config.yaml
num_hidden_layers: 12
hidden_size: 128
n_experts: 128
experts_per_token: 6
d_expert: 64
d_shared_expert: 0
hidden_act: "squared_relu"
moe_layers: [0, 1, 2, 3, 4, 5, 6, 7, 8, 9, 10, 11]
router_score: "sigmoid"
normalize_top_k: true
routed_scale: 1.0
balance_loss: 0.0101
balance_bias: false
init_std_router: 0.00891
lr_router: 0.00098
vocab_size: 8192
norm: "rmsnorm"
norm_eps: 1e-05
tie_word_embeddings: true
optimizer: "adamw"
learning_rate: 0.00334
beta1: 0.9
beta2: 0.98
max_grad_norm: 1.0
batch_tokens: [32768, 65536, 98304]
max_seq_len: 256
train_tokens: 307400000
max_steps: 4945
dataset: "wikipedia_en"
Below are experts of layer 8 (counted from 0) of a mixture-of-experts language model. Rows are named router (the router's row for the expert) and show model dimensions 0-127. Each number is 500 + 50 x the weight over its row's rms, rounded and kept within 0 to 999. Numbers have three digits each.
After each expert's rows: "comes before" lists some tokens at least twice as common just after its tokens as in all text. This comes from a sample of Wikipedia text that the model never trained on. Tokens count by the router's weight.

# expert 74
router:434518449529509479475478437470667453468503534538595431411542520527488442473521549444498605616429544453498497520512507410514515496515560446557481492384500567511527514493494496513486497459526662590490512450454546492499530501473473486413446548522500485471556569560537511438488523571536447570539510419424518562496525469459464503480496430528462459512409441480532495456379521582481474528468
comes before: " ", " the", "N", "E", "W", " /"

# expert 105
router:468531535545520461534467488556447436489576537502497500434580561549480527469522506486493503536483526433464567475464337499489484479531510397493517526405475492517533464499523535603554478550393541468533495445428640471566485440410516419478514588455425494404507481574526575477480567542522516565484532516468571508449475401554551551488471444537480492475470516372577546558509517465492510573482
comes before: ",", ".", " and", " of", " in", "tic"

# expert 99
router:612551438579504494451505460534633522521521417551534514367558568491461489482533488459460510542463580527514418523553527489516496398510494494620534467460501545525474598531493531535481502482459515572545473478504582540545468481500444530444499610500517529474564571510501476430402521514521571539529510457409578534527473492545449601515456450577536380512471433501549556428477530539486453526458
comes before: ":", " ", " \"", " a", " also", " American"

# expert 94
router:490518539603546436479422420573524408441435543570499485467563554565516412496473506477481538539451503534460501524498475546555492525409467497557520485486462538522594539515445505544495469497471456508545471482482623492574528453476536448428531552528525454517601527425511479445412522570494505452561533515436577467498567547466590556456498393587459504505420463405549511434446509607474538589499
comes before: " (", ",", "\"", "'", " =", " was"

# expert 110
router:529563510529420535542462433490488424518376494408551437446507583547411404515475493554470522565464489480444472414567427527469561528426475487545485503462476511542599508496547509554477527526520499564534481479457571458573522490455550490455424470495499523468553542460439496476492524625565611548494463453499607456487569490475614516507396414547518451479462443452543459539473554476511565543537
comes before: "s", " of", ",", " in", " is", " was"

# expert 83
router:523489463545592544491462476537558340482514489490482531480469533545577521485594467507547470598473496540450528562490533472473492536505449487509450489397473529434556517505544462578496515602479554506609441490483597566491484431483499437398467474462509485441523525495457495529465474555573590558514599429509490442542535499512536466392456439560503374516529533482571478458490529517520535636475
comes before: "s", "ed", "ly", "ing", "y", "ity"

# expert 98
router:470523531457494461462502536603469450461472632422558508446458573538449530478507586473434435528470517499492441449472457406461536495558500456515514435456554480426502563473562542514419452543431554519527483466544560562475467459476517425476468622501393531483533512544535493516434574526566545497502526430450497453548481558516588460497409393481546445543491428505570450535433615532511571484498
comes before: " ", "\n", " —", "---|---|---|---|", " Apps", " +"

# expert 104
router:559528481587450486446412479473581480500451492527527442530461552523504432544564573473533526596396577488429523399567450460476557429488448488534481460452417547432447517549482535577564500556408579534550466510473555439531478491410465512459542530422502517556554514463486444437521506579544471505554531532441570521577474433585542474481511421506476498571461468422463531485412534594443497483463
comes before: " ", " the", " and", " which", " New", " a"

# expert 87
router:508517490512543489533469419597551477469465538585578475450558533571487532457526596506557444551425530472476524451560472520500495504499488493536491521407489519464470475468517519533475512510454620537581436427530533566497445427487448457450444484514387487404514566445497581471383521504518619543534511450444547505539497486473585546436514473534578432529465510440561507533476549537445591524358
comes before: " the", " a", " by", " to", "ly", " his"

# expert 100
router:566573440611463495544494405460554404524408501569497473484560523567489476510491576440434495553410562481522401464482524566540606550398432459541514467484433580497471525510477462527494459520511487471519446515505558448507485519515469488472531587516462507470511527503518592495481481511567565446550537458471563466501550499464599595455554374515494474524407488456598500522422516564542592534486
comes before: " |", ",", " (", ";", "'", " ="

# expert 109
router:503538445543473461581517427553495474449486467477611469412551523563484482521583526465479492530496491498527479434558465519525519535446518488505531492452530435529536515505561501548530421548440527540515467457485634507570464478513492486526426473461447473523527602499513483541449590506650596505511578438544579492452557478501623547414496443537565394465429474482506483398463512524467564580425
comes before: "s", ".", ",", " in", " of", " and"

# expert 124
router:543548451555420431505486564475414423459528531524553472470632598583494506471455440472516448508463552518409516449585392522519511421525471389556551523418464551500575518491492525572440514467420557451557509452461580479531424454513531462478509520544483441479589558501449460509501560512515461555468512451396505476460532449445496525438469442494437542461407520384544459481466518470550500483492
comes before: ",", ".", " of", " and", " in", " are"

# expert 92
router:506524469515488420527399491566539481458427543524478473462591524585571452453566561530557444482460497409445535533529487494457586477536501426528454508410500550521555494516438601536496524502456620454546438426463531584541419395468503468443451490456423545433463579436461481416396495505515479587581542557436580518494528473532525498493451440502518488447461542499464454489509520534458557575489
comes before: " the", " a", " to", "ing", " that", " his"